config = dict(
    n_layer=12,
    d_model=192,
    n_experts=32,
    experts_per_token=2,
    d_expert=160,
    d_shared_expert=128,
    activation='swiglu',
    moe_layers=[1, 2, 3, 4, 5, 6, 7, 8, 9, 10, 11],
    router_score='sigmoid',
    normalize_top_k=True,
    routed_scale=1.0,
    balance_loss=0.00152,
    balance_bias=True,
    n_groups=4,
    groups_per_token=3,
    init_std_router=0.0102,
    lr_router=0.000508,
    vocab_size=2210,
    norm='rmsnorm',
    norm_eps=1e-06,
    tie_embeddings=True,
    optimizer='soap_variant',
    lr=0.00425,
    beta1=0.95,
    beta2=0.95,
    batch_tokens=[32768, 65536, 98304],
    seq_len=512,
    train_tokens=482100000,
    steps=7985,
    dataset='wikipedia_en',
)
Below are experts of layer 7 (counted from 0) of a mixture-of-experts language model. Rows are named router (the router's row for the expert), gate (a neuron's input weights, with its number), up (a neuron's input weights, with its number), down (a neuron's output weights, with its number) and show model dimensions 96-191. Each number is 500 + 25 x the weight over its row's rms, rounded and kept within 0 to 999. Numbers have three digits each.
After each expert's rows: a language model's description of what the expert responds to; "comes after" lists some tokens at least twice as common just before its tokens as in all text. This comes from a sample of Wikipedia text that the model never trained on. Tokens count by the router's weight.

# expert 31
router:513508509502530559497498507490476503529532472509486486527518465472510480468510501513496491478540573510484511516489531449529520497513518463513532532488506488515514514514482483502528506493463540508509473487525508520477482551508497521511534507469539479511462481541467492528539476460483452484
gate0:503498479489499498524548506522489475507480572536454463490485533517507428521549512476504479490522502525518484543487474501504522475508493488465493550501460479461511502486471480483493472502501498505501566528537487508481467506531473517528504505517468521458491462558531504483540464494500526505
up0:502471515515527516507523498545513543491531502509513488510472517527485546530508495474506472481474479494466492497538473489509487506509529492552480494521562542530461502564456461546513533471516507490498514526517490564496508513484468441496551505491523483502479487473474493486538472536475515525
down0:503478513496489467531547507455507505535526499498497533541497470488499521504539498543472499521506528505511530487521519498516535473467525532526507517496510539476486521509535500466455493510518519523500476499521467486458470493528566516466482478521451494561497526468491517518465535525540480502
gate1:492488489502529544487465493470462555530534531489501505503509451487507508515502503541475469463543502461490510466515488483490485496496498483514499476460502501469508491498473517506516524512489494522518490481501492506505513488475503489502524495463480510499464506535482504481527498535473546469
up1:490498505509509490529521489478477502514527470478476558532458480545467537504500462533525496493501527476516513478449515497522526480533483479474565491472504500505470469513475510527537508478490486523494508462534499467491476514443502500497519476554493474511490518499537502462523508479489492496
down1:530480513526546489458454503467516493476505503523458457488464495486482490539501519469487501481490534503490532486500541512489505552505485499532483519527518489469503551493511463471500489507484511498546516507486498532538498480522528463517567511531488472494513519498507485504480523504517485514
gate2:468469487502525510473503496525484521487496525481476513489474467523521487451463492455488506500516534459495480519470498505488429494516543509495483509470453491515496482504497475486529489529501505505515537507513492507491505489470514513531504519515478451474517521495530525468502491509526472475
up2:516518469517498464475530490522459510533547522546480502514508471494489488514512539485462495493489501520496482483541524534510472488476491515499488489482479550491441525510509490519482488537569537458503502479538499541499460497502536470516509470477526486523494433546525548499496534505477512488
down2:497445509540513498508492501507531514534520496508513512506515527486462500455517478465494480548510544532511510496515502480493519505547490493559490487495523515540541516519561501512469509512481497478512529479475502495549494503480522569510506538492484515495540440490505522478485509546471502469
gate3:537503471480516509524509499496504512488491515516511503499539485523502460434498506535522491477522569454505511516477505475520504542535498478539468513511479491513534470539533468542515468513486537478468499479531517495518483531512483503456547476490495516516481496474513486506534472495541495494
up3:555551463499519490519485516525506509495509496521527498500500482492535465469488505469523508512474533494480508489489509478489516501498463523519492524449527494520514486512490498507496501527504499486477485517523529527508485551537477514496548447490519496488475495487494522520548495520537509466
down3:494515490484522532499512468499502486531462472501495519483444486501514542508509514518488504458495484543495497490522486496444525471473514461466579517489482483506510499493483498496517484524515507479581515495476462565513499522491471498512513449491468508499511493514525497495480476535484465539
Description: Determiners after prepositions
comes after: " of", " in", " to", ".", " for", " on"

# expert 29
router:532484487520530476467483487479443525546517467493506504480534492501524504483506512522482480465480518511492492489492526457525503487456515510530512497492467464554485495527521480536515524460494495516494472517493522491451486523497499503522534511515517552506482475496452461519481471472477527486
gate0:545509511530495480493512478486448502448502459485501531498523458535469484510543493506505494436486502510501465488505522504503509474517503506500485489447498469512524471482502503559499494531538498504480513531473522459516520523512521501484536511492506532499534538522486547555464523503498479534
up0:559485525499486465461534480508504512495564484513509568496486514530487527466531514506486517495526482512500514523479489484525469496534533487492504484495522534526505548540453474506527522523527522454487488498492427512496500491501486518490490536493483516508526469509567511526496500499502514527
down0:501485523519526510468493490464491487480543469533493522460542498481494520470498535465489492513496501565474555499501499503472477505527514513487527489472484490494525494498522493546485466522524525530504531493481486490485502528518475519523460524540479509459510503503453455537477487505508503515
gate1:509457479514506500547536457525494490488533482523491559542535436507500512490502535507512459511515482459523538488453521486498493489462471482466469527494492477495526515497508509508512498492462479524515471483480501543529554514465487471512467522509550512513509529476500493494516491473477512519
up1:511429532512456521505514451502524476507514478516487525503466503514520532496476477527506508475531522501508539503539485513482507504527488499493474538498516513500490510494496577468469489467473465560519534475459521520476494530440447491522491518490488537527474499532519509480517544443502479481
down1:462517514455495548525471494517467500509520477504477545522522540538514482509545547504494508494519480495520520482486499522490491471536468503464506482502499510514524460485508506492481480542517514529525537455520531513516506521500505497493496469442493524516546488495488511493488530530504490514
gate2:510516522492552531524441521511470496519486487545541528476505500502536491524527558537515510481544507533485539475546499528523512527463540494518509529518494505521488473495534492524492528524503503442468533522498506508500519498486467487499542491475522510498476484526509449485478486506534507515
up2:513530519538504504508517470489511477460485531506533469495490463519480511536456462505464530511497469500508475520456503503487490504501485524529470470517503468494466521494473497488490492519483465563554500522538531485523456518521478501476508500518502517530523477486499502529521500461475511495
down2:525471493469504513497537513512525469495492496478506456519528529467487513492490429517521502462519479529489504461499460499504474470500482531489465499465465476503510539522498480511509513550511526520517496514485513473517492512535455511523529530485486565499476514490504496495489480492465480476
gate3:492498476502497469526499438496491469445506410473537515490491534465459519477510529481490481515478503485541455476464485484448503511504505523488500467487483518551523491466507503492463501469541508468526522476531496482454502540512467425507542486463474509482477499506513512484472484493471486536
up3:452540505494499417481500516478513521484481471514535561474504498468491492452537550522539529506507554495497473534515515514501469494534490537500527534473534491504495495484500506520481517472508517528515529483510487542485502505535508480523525472486523495491485477451467509506540464487456480517
down3:506503506531499512505470507508479514493510466477504517483499552518466463515543503515486504524451470504548510544481532503507501500492509481479463456480511470474523464476506509554524441483519482496498515488495492481535465482548468492516504517513517502469485523503470512513533492529449517570
Description: Vowel-r pieces after consonant
comes after: " C", " S", " c", " B", " s", " f"

# expert 17
router:535515482497486517496477515496486496537500490491518490548538498491513502487481481530543503492503494475495470516457500476530505523491494501472469501520503439537503505543500440489530534481507494511501531557504527490465529515496452470517544517478511501507471503506476443502505455492483479481
gate0:486478514520462492518468470530544495496440494503498538505514510482512475523522482552525551490464489462459489515439507492528459501471484559525489502491513500535519466477487468489496507465485456483516497517520521490528508505476482504484491479485518525484469526545487486477503495506480497500
up0:493524551480477516495554515505489476479491528492479493526495541514502479516563482547539493466509500490485421512481522481534460517481466492536519510479533504502523513472485491454477515473482479532515477512474491453504529487526471473495490470511514488493468507521502471529499512493537500538
down0:464476493532502507586513532475510507523534538481509495509492480510539512512492500498479563500500511527505475495486500468493478484533542490524513462448485484541502478484483503499484469481452503524430526533489521544478544479486484525512479451505502552546485514480524522492484504480502496512
gate1:517477503487521483500559510480488465481460463523482477471518531447489507490489514461502510495470471513507535511468485519515491507546481463520491525537490446514500502512495495501493495513453523518511523501551508496519480498516509474528507492499453469527495502537525534461478527477505494486
up1:477500462490511496539516516476493536515488480507478482502525507475539484467490494530501514507498493474544482511461482498476489466528463471508480533482494537522501504477453504534528568490496494490503497535474497461522466457463460489530550476540438505477526516477496530509526515504543508525
down1:513473487479527498491497471521497485512499470456484521501538529531504509482500508528508488505496492472529530505473490462505506560509509486529481503461505511454534499538542471504542484516491550483482468494504504471506455460514492513497503458495484510511498496495448541471463480516477525528
gate2:535473515533504515516539534560480419475494529510495488450522480461507541481500514445451504525522503542497483505479512483518484509527483549505515454529466469560483472520463526497515486486501467497496512469490516507498506498504520497531523459505455495493528511506557493472498470513493501473
up2:479527515507513526473505551485535549497473494483545468520477503521500484521492485481480511505514501488449535493457478496448494478476551533510545517506483502474490536511517483501463495500508484531500498549545498520526524474476514507453438503485494474524500549488487471513480497507475506523
down2:487519496487474484469550524470502487496491501515509498556534528514517472486516475514459508496450468501488554531474537460494469519518507484473491531516483449496510517483521477516504539461519531558507515554525514505502463471529499555495502477491473514485519520472505498477494467468500487495
gate3:523486483486485476508510546549481497514471505466471514505523510554526516501490528499529483478536486519521526515468489519509459544510513467513526466482521484480518497510485478450540495485511498501493481504492520499446523527510472482522498452503509547492448512495513512527491514472480478509
up3:492518520481487538449478462512497521525521484507504466456491522471499523484528485497511505524486517512494449484498504491529510488519496530500559490534470571493458518458513489515477516514489474514486537523498458449516524504450482470468508528508496465490549549512472511470515447504504501476
down3:511485515496500525480552455498504478505503494487518483511489466513524483519453506492454500466514504500495477542502521447544502482510512477508533529462500489493533527499485482481534539483538504480520475476448510530501490499558468463477509441472548496483485522505490453501499460482520470504
Description: Digits in numbers
comes after: " ", "20", "19", ".", "–", "18"

# expert 0
router:516518466504535496485512505502467522503511494530486486519490473476521480483518481528530500424473532475502514475441527456520502520433467510509476482519484452541501490482520484482529466493471533495485480504468535504457476539517475518515493507470514527504480501520513457503530504470501527474
gate5:511493511451506510506464523487518498541533545481468478512524512480493501488530472513527534458491524471482516476522516484509488504486519486548504489528449482488528491495521463495525482458532519500511528471482511411505499485501499481469501484496494455517479511508501498519538473538486498517
up5:482463487465490501512485510528471493509501509494510484465523512519482498515491498500509472483502502489513469457518498495501486513516537507484463501509488514501497524528525510495476492494518485483451504494497470564505526484472461492457503441466479514523469505498538469506518553502522500482
down5:492512473445537508474477559523455489465487518512471458503439520510508451525497495511466446512504480559516512503498509535501522495490482496516476491504488492557543515501501446527481517476492503499461493488449477508520502473468516489490489515455504543544478510474524485490498535516514512501
gate6:483501491548553457452492465494498484513515477488500503521479468500443485510481511540487517474492476468432510490507472511529504518481493464517509493510479468517563460515539527500523461507508503496512477506507520524511526492469493438523539510517466486517500485506478517490500478481497504486
up6:503504524483471503512519480508462519490529514509470519514554531478463473499489525492472458466508493502479514529515494498482472465519486514535511513504472484517475478487498538509506495462502457492515485543469463508468515559508493502515515506497499560504502529569504500501515534527500489503
down6:464497452480482477467511520520497485512477469488489444463531542516525495440519516495442519509508485534488501500472505521538475518494512493506462486514502471565439527519485530478520512488477519512532512507500553515546494499493516506513525519500476471495472480492489491479553507505493537481
gate7:480451488520475484536517511480501489523493503521479497499496511463544501495486521474467473511495490543492501462499459502483502512524460488505463485459485431495539503505499428566462500505492539503508480501520529482507519514493513535492483499502528463536490529460538498468513524504451490465
up7:458486549474502493513503501477492540493500533495496475476469518531539543466515490508520542507454494509496467458471484497542539506489497516538501501509479474490455476486476504537479503499501506506491444498524533471507525446503467500505522490499462505523426495490498522539480489503515502493
down7:472487499545528518500471511521512496509480522489484503476544518452511493494517531503533488501488473527525477500495507493502529558508503532539498464460527481521574473497479478543495532449473525520474484497477461493500499448499485513515521529492476484514477453444477517513470454530528523491
gate8:490559482497493492486521583496520517516489445538468475470482476540485510502501518462496490489488524465511467451468471488489475470498481437454536511474482450521507528497458471461563506533522486523479492500509473488504494514542484492476497533493503502493482557510464526503479502494517492445
up8:494503513528507489478527458556529546519496479480486487502481550519524516511441525514483496452496489507545508523515518504518502531516542500475496490515490502491477530522525531465503517497495491525493507458476468456502521456439481588499500479563504543481490511468538475507481475507531480537
down8:481519539512516474461458505446522502542516462500490481489514515510500499457463501476511511473529467490496526467487506518486494479533509501534540473506534477491475501516515485444498519494497516434508530495518488529505515505424506518493508491505486540490432462475504499497467470552503484512
Description: G and mid-word fragments
comes after: " D", " d", " R", "D", " L", " E"

# expert 7
router:523467460493529522490540471494490501478535493507522517530505493451512474485502501509504535496503589518494478486487521452532507504462540533489477523571503498486543503497506492521512479455434520458504507508508508469487476537513487494519504520470477536491481508501448453506480478474494506471
gate0:541546509498538525481481517473527472472503494482523498479491506454512546503475443484495478504491498553503501493477475505439530509523516483542518552498533494473488502505514529470502517481516515509512525508486514487527484516460462516523559487499479523493484469529484491495530436466481523469
up0:538508512465487557499508481507503453536502523519536516499455523480548497507444485490528525508452496569505519479506462501491531512487520522512482480481455501464531490479482482509486546484539513514480523501526543514537541482452478540490468476501513517468469460548483495485532478502542493514
down0:470536477499467515544532486463513507512466509461462489537477517516506474500441470493451514539544502504489514548505519532535485503473500514497495487483472511526503483505485498545541513466509502484509546537530508528490529532488507501483466510520447491495468506477468488497523511512562514510
gate1:517458479485506505490503515510518519497488517505493489500536471501501522500492469523521479488481475451513520529517518585508475536501492493503542468494508505501465482535494502521511488532520474495506497524518478522509534496513524464561520508507487514488491512484498527508435478487520518505
up1:472513475531506507536495460470507464521475486548497475496482524475490499518505560496511510531497482493460458478483490447518490486530478490502500541534518504546484497447485485521450471484498535517452502508487490509509499521484427536477463478522502510500531498546505496526517523537496492535
down1:516539466501547460476529468496532495476466505520455525495488513507467513510505461500519494500493527474499501475531508513550498509487493450503479499444486499503464546508516515543498497518502518477494471515530522559435549492572533463498516505507480502474474496522510436475513507537488497445
gate2:505496561519482487564480503504480545497530510489496533509506496496534537495508495503499500484527503514473453504488477463468503497489530502501459508509542543507495510493525510491464518460465481499485469507537495482519470521474510518479471504492488477499465538500502501480544481467471483483
up2:514471473490535482432497507486449453530531452489514501503494464515474438463505509484522515535498508472553495532507491508498477488496475482483501444506490493490504491475535520503517506492461536472531571473510495492498492464506506478535504529483513521527502450476521502521461535548495462534
down2:544503497537503485505512493531549526489499457501509456500525468492516530487533504501503445516529523507511513492489455478517485556462439526516508533497532532515476473511519477496531532547522502509516516495515484498464506495520465473499488457488486512514469490460498518511506487493551506486
gate3:476489527529492502483487495522518448539520516490524533542494520516503547543526464516498500519488523472463483537457463482489487514500507518476587496512493485477501512465510521526520465494527561474484508523544501518502477508466510486492490514532516511490483478514505512494494454486505512496
up3:492465477520475533524524474510525507548538467501468513546498477472514509505483506508514477527431493521535506553440472475521527491526483490524542530520469504490525529532505483509528529485532515457476514527530502537510481483497530500493503502549517481470488478483509493525506475494486493503
down3:471543489481467528534502510504532454491522503516471514505487508453501502486532544502465495475511479472488516515486533526542504516485498450460503542543515498513489464482505517535500522498553523523482470496508473530493494492470537493455508505489504531540525479467483519519471487493497492559
Description: Prepositions after verbs
comes after: "ed", ",", "ing", "ated", "s", " known"

# expert 15
router:525463479526495529462492525463493473500521474516496483507501471507502532453509508489494524452505514535485466478438483500525489509467516484499512519506492520519507512566505480487529505500457548519504468486528530482483466535502480487504525517530501510502459502548469485549542496472528503461
gate5:502543494442492521483509482482499499499522479526545451463519494489499504491477519483531516484474515502512505532518504469509516538480474545532517501506504539546490525506555484488477528491512480467496463497441524503485499518504496468502501497512445508508446498524497476518553496522511511499
up5:479521546490455517479551492450477524492492473519491502505498505514587486441518529499503475507480507465515511502452514509449497451494494509490487495522547516522501530467549451501475506510495480444512521528467514496509481511472484517519515499475497498523501500471502459541542503501526531513
down5:489528497474508491496546528537541471477509451509507481540529483447483478467510521526535485515495531453504493483540505460447483509517485455469459513518479490467487512474486510510516519513517500486507509506482519503522487519503484484469523495506542496471453536495477499524533471500460505489
gate6:517521510497491521458484499471500518499531500483529502456494546486468546501525506519503513502535507466525456536475503524501475479533532502533471506522504533520513521516509467495563531502469514508482476492496545505486464471473472507513516477486538483480518518482473525492455520521464472501
up6:505475499513454503492497491492507532467517502490525483518528505466480505504506531493533526502479460456496530481554507523538472498500499491514503528450516489503515476501501497463507518522530487512508497547483515506511458537492512468463474549461524507507516518521479480492510438488491533517
down6:497476525486493502470522518469503517530465488509517567489508504472534512540489485523477488532482549496460516504476513498520508519548495548518530502492530506434488456503482473507505490479490491476529472515558511484523502527503465525535507477543539519491503472497536477520518504456490517478
gate7:488485483547506493511497493482479487545534491528495516490530467489537445513478522478481489547469521508495527484524497501522519531474511455498514499511495494519498528537476495470551542484487482518489496497471559502525463464534478501508496476482494485508524495517494528506496519530535488518
up7:505502483555528483520567471527494542492486489555495491479520530518552485472527465496474482532519514533472465466495514529531504512511518532507482477484473490569526481502452518502505475493506492513471434527498513511476455460540515507491459480503501498576485520544520465486503547511510532484
down7:545506468474496456492488485533445463510486481513499492474521540524485486518485522511524489463462507498479499525487480486512511539505529508508509448482497523555505512531509512497483518523482487536474483443518504506503494499470477499463503480489497517446523501489510539482518497499506515510
gate8:488511462509506525491469503519561440489528487497500422485521484506532471507483499510529539504561444547507503518500502514507522499462523489465539500521459511511473486478512466505489497491484559499504533496479508526498527524472471483500515551504528481509559479474501501531505518486495531512
up8:463519499526519501524472474504545462493506500476500496481528500503500447529459467512507513514530482532480486481495486503532484488481514495471556500493534530515485503471486478531489514525463525539529522464485507496512509479500461481478492514537482505472543486491497506495499550498490514479
down8:495503468482474504493530504486499477529518465492498484541514453515499525534543521492500479466483435490464499506491533505487460493509504484508470534511496532510543484490528481462514491507472422453440515498511470492508477515494484519485517498515529510500453506555508506504534508526504504534
Description: Word-initial consonants
comes after: " the", " a", " and", "'s", " of", "-"

# expert 28
router:513521463488528465464502456492498493514507495495513488516535498519514495475507505479512480465520517521493492461498521487527445488490546530498506520511488498507502533526522447485535495455495490530464509493524472503494510524508480541518485520487514521493457491535473474534527463464479513478
gate0:479456516488515515529514487491480517502459521525517440476507447544506446511501526550509513485536461525510505510498503515477509506493497513497501520477482489485472505509495499509483544439523480469510479470492506484486525499453519491477521478467537492497522442518487502487498533481530462446
up0:486533501520525468513497488530460534455505470520510466524451485491469495538505504488489541514487519485532481469516433490480478508463497515518483512497490500461513476542505485522488542511534506495547447465483464468502498501468489475523526507490524481522504443508499460497531471490506509502
down0:506527510492504473557456492504451477483467534474513468522510471465475521541519480479494476462515511463473485515480504507488478518507495495513441504517506494505536482540497484504457526501501517501481512470461507481518505500474483529488503522487506512490511510516508516533472578503529495461
gate1:496510501472487498417484474473505524495460516539554510514500491505481488504496491501526520523481532454500521491457475519507527488497512479502485522487502513478533532537488501498468439538498512523517518412512522528499561499493492491463492525438485507521492505513541511497510497517503454511
up1:485496484534496488517496488512504485504495529505470496474526522516544498480495496537534464490490497541515517549502492475507498537534492507557491510514467425498487510499498482477531519456509503476487489575509483505525522518465488497518516486523536480472477481510461516494532516483462534530
down1:502480466476483533465514449507497514504453495503485521523521528506514568486529538490509512523513511477471505445518493499492511526474490477460486539521516488497482515510485554529502487500447487490511493519489512523511492498431519519495482503512515490496502515534541539528496521571516450493
gate2:514511475521490497507500538498515497496517527539504499511478491522522465538522501511470498456544501516487533533503533497494493514463525499468497463548564479468538495504519510524494481514491485480511532502513540489503493526488485499475499521482480490462496498483514524522481485464487522483
up2:543499514520476473496483471476512508468491494493516478491503478471510468504505534524503451507487508448501502490484518517477518515504486457450480529499544524495515475534520487504491520452503518486517513505479533513469490510487526524501491502523490527459479486487505500525507516451579509513
down2:487493513486522451480532485481502488465523522483492509506534480485507520516477522496505521482502517489462489501482518479513514523521508525513499524517494512536484547537533461467500536513482508470499511479508473509496534444570479576514477525490482520487536521495526500514462509513469521478
gate3:527494486518491435492501523500509524457514539501502482480510514437474479527539524542466528498491528505477502484534514534516505503453519485497483511509495501486535513486473473506494453502532473507501482519451548529509480493478473469490553548517469454485558467508555499499518479521493482532
up3:485456557511481532511474500503495533470542490501523475547477512505514491498503477514536499519497492517504499543485509471480492513467511512473499516488489511519490444521547470440505526490482462503518495485463521492477509458483502488552492480519472547505495520521507516500525533499477505478
down3:496526530513482524479454478507502503533492527527541469530457486512532501514466503520496529512510490480505499472531554499528448484517541487521452489520480488502512485531484533497518486487557460490505507494542444489468504459472497478473496441468483488519472521514528490486491515497476514512
Description: Spaces before numbers
comes after: " |", "|", " ", ";", ",", ":"

# expert 11
router:516500454489508498467507535502474511563526458528508498494520504505529481462505505494516493454473509515517480456428545497524495500466487533513511490513507457512487561527502469508525504479444546505465492504480525526489474546493489476490490507464515530506471466530462469526485491515457482496
gate0:514481460474464496526501504505491547499517469505457487482508456506491489466446458499513523477488518564494495535485506516496512453503490513462491507518487552474502517537512511516550456486514511496509444479494522501507483489490512552493507525476528468467483501493496523484525505525444482464
up0:514444467494527517474467525536503479471462507510476470557525544484531497478478486494476536514494513550485463505510475568521505511490500488481537510464497484489496524438485479510492485442491469512482522509549491485475503467473542541493508502491520496480475506504523483504500518537496514496
down0:552527515450516489482513484472516503502487518511501538512519530455506548501504502469477484489525500499492505477528486488528499500474511533503486551512505509497525443505477482515532512511476485535513500448518551454484487483521494488549471537490486467507523517515531539512510484512523496534
gate1:493441504452494530468508499537492528461475463486514482477493478460446489468513478501495508490517504453508472514468533507473480516496525476562525507544512469472488493515507503544503505533487478504476440533496482511517452538492490502490512508518469461494451475513508485483464484533518493487
up1:499543505588543448520520538528491521557485493490499492463511491509467514517487529487506489521541571474492495518531483484507501499507500500509509523493480500523486448506504467473503498463492484501461467471539517501486506513524499497468495514488513517483547542471529529497470504508508491491
down1:493519495514545502474487540485521490530450516528480484478499484450497471502494486474559441509502470475517512466485510526510540478536502499575523514497499489525509490539496479516478499477480507507475472491488517470458482521493503551524482509516494473502529501475497481496470542469524492530
gate2:500509450541546504493484526485549520509515495493519483470534540489489443506529520475529519516472494492482478498473492512533519488524491500485478476526467505476487495535517522529513549539519521513458483471501483475524535511532520451487506464491518509496461498489480502541502459517520495456
up2:540486507497531452472518495525498522505494489507539520554513481503472496486500467517516472467456484534480483501522575509461509490501540488489534512506531493499486503477475462529541481514482483458555509486493541472441462481457480497486508504515465539482525495528531508530477535491491500524
down2:513487497474495503497509479493503535519472504514481531504481445442505520490506465496530479479488540512522537496516548492501488485517526521498486486515496506518494511459495520501496459517506500474449460520493529481496479472485494530494486524484548469525482499521507432515471533482541517507
gate3:507472460499501536501516543508465530484501489554497476509458534496491477531471503481496515518485526510514538486491484504525528509528445500488538501496509537482498535512514450559516528452515557461501500523517526515501504530516492458456537490544513481501484503476502455467534462508485491512
up3:502508497520520511522454502479531470507489509453514525492503455509507501481515472512489484500484513480484511511479520499482474467512485478483476482505576545483471508542498500552486494537440500480535514517442509504488495495473485501489482493488479504471498495491505490478523508470504479494
down3:509491532511517502495488462518491475450515532535493494477479530476494522527519472475518534514473521498493498485492479484487461488469478461495485483486522512527511531537481512475478504503526534550438497484467470485493488452494561516511513523498496527514526482524518425534539479523515487516
Description: Modals, negation, infinitive to
comes after: " N", " n", " D", "N", " P", "ed"

# expert 25
router:500525498513528497453522484485480492492502500497497507521526463479503506456502498477523510463515479509500483468491520471558504517513544486453510524511476468538506497527500490461498508486512515461480529506482521490490500502525493516520537526485511524516508494604465485516505469488520536491
gate5:521518518522511474477534478484520416472471477508494490526512533461488483443514488537502478520515466493506489562490467490517532539511499475489525527506549472474479491519454472465510531475522505495430528486484505461503535521447511527455474520479487514478503514470497499491498483472518463507
up5:505471497490510494493509533534462510538518496472528466476533451529461549529511484454492542473524498526479490441502494470502472481522505498539464502495481497522461485448561513526488521485488469502509515514538501510508509480498509489491509492565527495500493467509529515517484492479462509492
down5:496516444498500493527525539513484519489521504543509464499490520500493544499509481486542487520525504521516506507519483505532450491465508495467426483505537501486465481509519491503523479487496519503514496487511448512505502463480526497481461441499501525472499504519492443459466529477469494508
gate6:502504525489531479472521478523547497503492498505494497539547482516412497506503525528479488492551527506525492467518547518557516490520486525506481530507489501521524518481491509548515521472534526503497535542514538467507482452508515486523489486511501495482480497507514532525486504474493510513
up6:495492518489509495529512489472494487510506472492481480497460484535530476499534478547515498512506504465545481478455480525508488508512474444515504492519474499516501477495461501495478523497469453476464497478515480552516472475453489543489492514507490523534523498515495430474494482478516479526
down6:472474476490527514531526494503461536492495504492529487530510546499507505492511504499527495483493535484472511511470504532515503547486532484484501517515488496497442501530527496496499479461486529474484452525512502528438517487477429476559528487515495492491488444502470502496529491503483478509
gate7:518494482513534501478548453520444506485518515490511488523482509485524487476484490487516500503508502479499491479517527503490526508534451473510455528481480517465473420526514469545489526522491473507462512520524477484424490520538527479526550552491484495497503523527525500508497519476540516457
up7:517510528508483512494466457466490501515499508475510475486476507488500485455526474503473530516537465487531532488478477507465528568521533475454488512540538514537460546495526515508512509514522497474490502539508490507471472514495476497481482490541511512504512468501466554463502466496495474498
down7:506536504528477507473467530481510519471519515493456512511497511544511524515468508509498537514494458513485575492491471515528543492533526514538469506522503518503466457518504505520503521481487462512534490513511526499507530489504491481514525507503531537561485498507522518472500566467523479522
gate8:569505513515532492543445495485474510459512534534474534495525534504525502491481472524507516510515490478521500490486486560514481530440496475473470465560502442484516491459502474528479477501536538486490458461474509522518521498503510488505518501476474482515458455557510506502487522480500518505
up8:503534511491488517479467506509489492508499473511518536490511487512453529502512450505476509493487499480479506516459497507484487552463538490530498479473507502518473535490480481489492492502503503464506512514496473503485561514486473532487515529496460481471492472542482497535511525466550468487
down8:506570477525486518540492524493499476537537498534485528495499509481510514502527490479455494545496508522509506481510484545494501492506498468508466483462499524487486508463462537510480493457516484476437466513489497520469512499482534530491570476501517478513532499482557486511482501475498473499
Description: Capital initials of names
comes after: " |", "-", " the", ",", ":", "."

# expert 8
router:540513467506538508466487512507484486513497475533511485498490503480507467481477516505502462487511538514494508447447506459535541491510483514491507499551453500503503488534509450477511502519507516472495502504520510475485490574479457501543512520527528521501490482522460496515483451491516531511
gate5:506545460556509502492520505466509489487498469527510447524483471507502466505492442516508529542489463506486489483508516513497535494469475474466509503516470471476530498453492463460507477481511512501479512514454549451520550488469507547530490533477493495455532527524491480483515459495533487516
up5:479452493481474537539482475517474498517464545491469533488493557508482471487532528514509477469512494531451510512515481486478554508512491529553498495541521526498488516503484485486480511508521491527475461510503498530527464503499557496473497537519518485471479478462484501548459480477490509519
down5:544500463479536488521440513491494491521514480466513449496518484549508523469463480488475466480509489519530507454505494515489517473522547484490521495518514476489469474517511456526522543497519478531502484496503555444484490556521536526541518487463525446495480521558523472510533482537485508482
gate6:458432481497455499519516526454496450523502461509507478500527508512463480501496476534510477520460497497506535488492478471510479485514517499506475519526458468540507494518461487490502446488465488471498467522518507494503484494491475452490475453499466507490523472501518499461538508487550554495
up6:529556524502566476490500429511515541486495560530524502543479484489524530472484523482504503479541500514506454515519553513484485499505448499528534483477532529485527495446529486497482537527558507503472512468534532511486523516507515532485500522453519494514475501526499478518505498505472510495
down6:468491499543506442489509487473479501532496480512553497499517482530512498513519515497534486469534475507483502520482486526484545449497516457575551536474481486531510498511495520540506496496505468461503501468517505543484494491509514476470471488496477499545496501473511536544505518512531498479
gate7:510458488516518494485492495505477475504487506514437535551500539473508502482491489475528461495458500474516494504494536465518487521511574531493500463480474499551506484502508491498497505504484513512545526476531498472491517528479502476497499511531522515495491490517439453489462482480506500502
up7:469488523487518515513470524541493505466547566501480526451496505455525524497467496478521503493486499507503540536486503505547459524471480519489500490448515530525528480443511519517542492520526495520507527522504460511503478471519498494453494515493493468474476531501468495499498509507509520480
down7:502462509478472505573513440470554511521527511484518511528502531508507499486483524514472460538502481514477487528427471519563493543506499459497505495483475494526538503514507494517505502493496528471493477519490511471534500506499509500495488535487432508500526516503487474511495527508478533499
gate8:488519536507528483528482480485472469490566452495517507461491550471488480501463493541488509490468521547552516438475496538484470493492505496485503468509497502529528514526514486443515502496508513471511517515534493524510540533531509474541505516543498503521477513473506489502443481478510508497
up8:444502506503479541485470523509507555532507567476502466529475456463521466514513513492493543466505492462466507547510508478532571476527483543517515498539482498477446458487507499514487493472520518544501494483510502494481477511473509546447499502518479527486491466515516511519521486484506506509
down8:478517504479483485519488457484495501503548515480563551514511499474494472475499500532471499522503517511516504488493496499515495502468513460545508500486482520551516556496573518516500469511526502488488476448517495509454487472508509521450540482513497485541527507485528485526475508504501469494
Description: Single capital letters
comes after: " (", " \"", "-", "==", " |", "\n\n"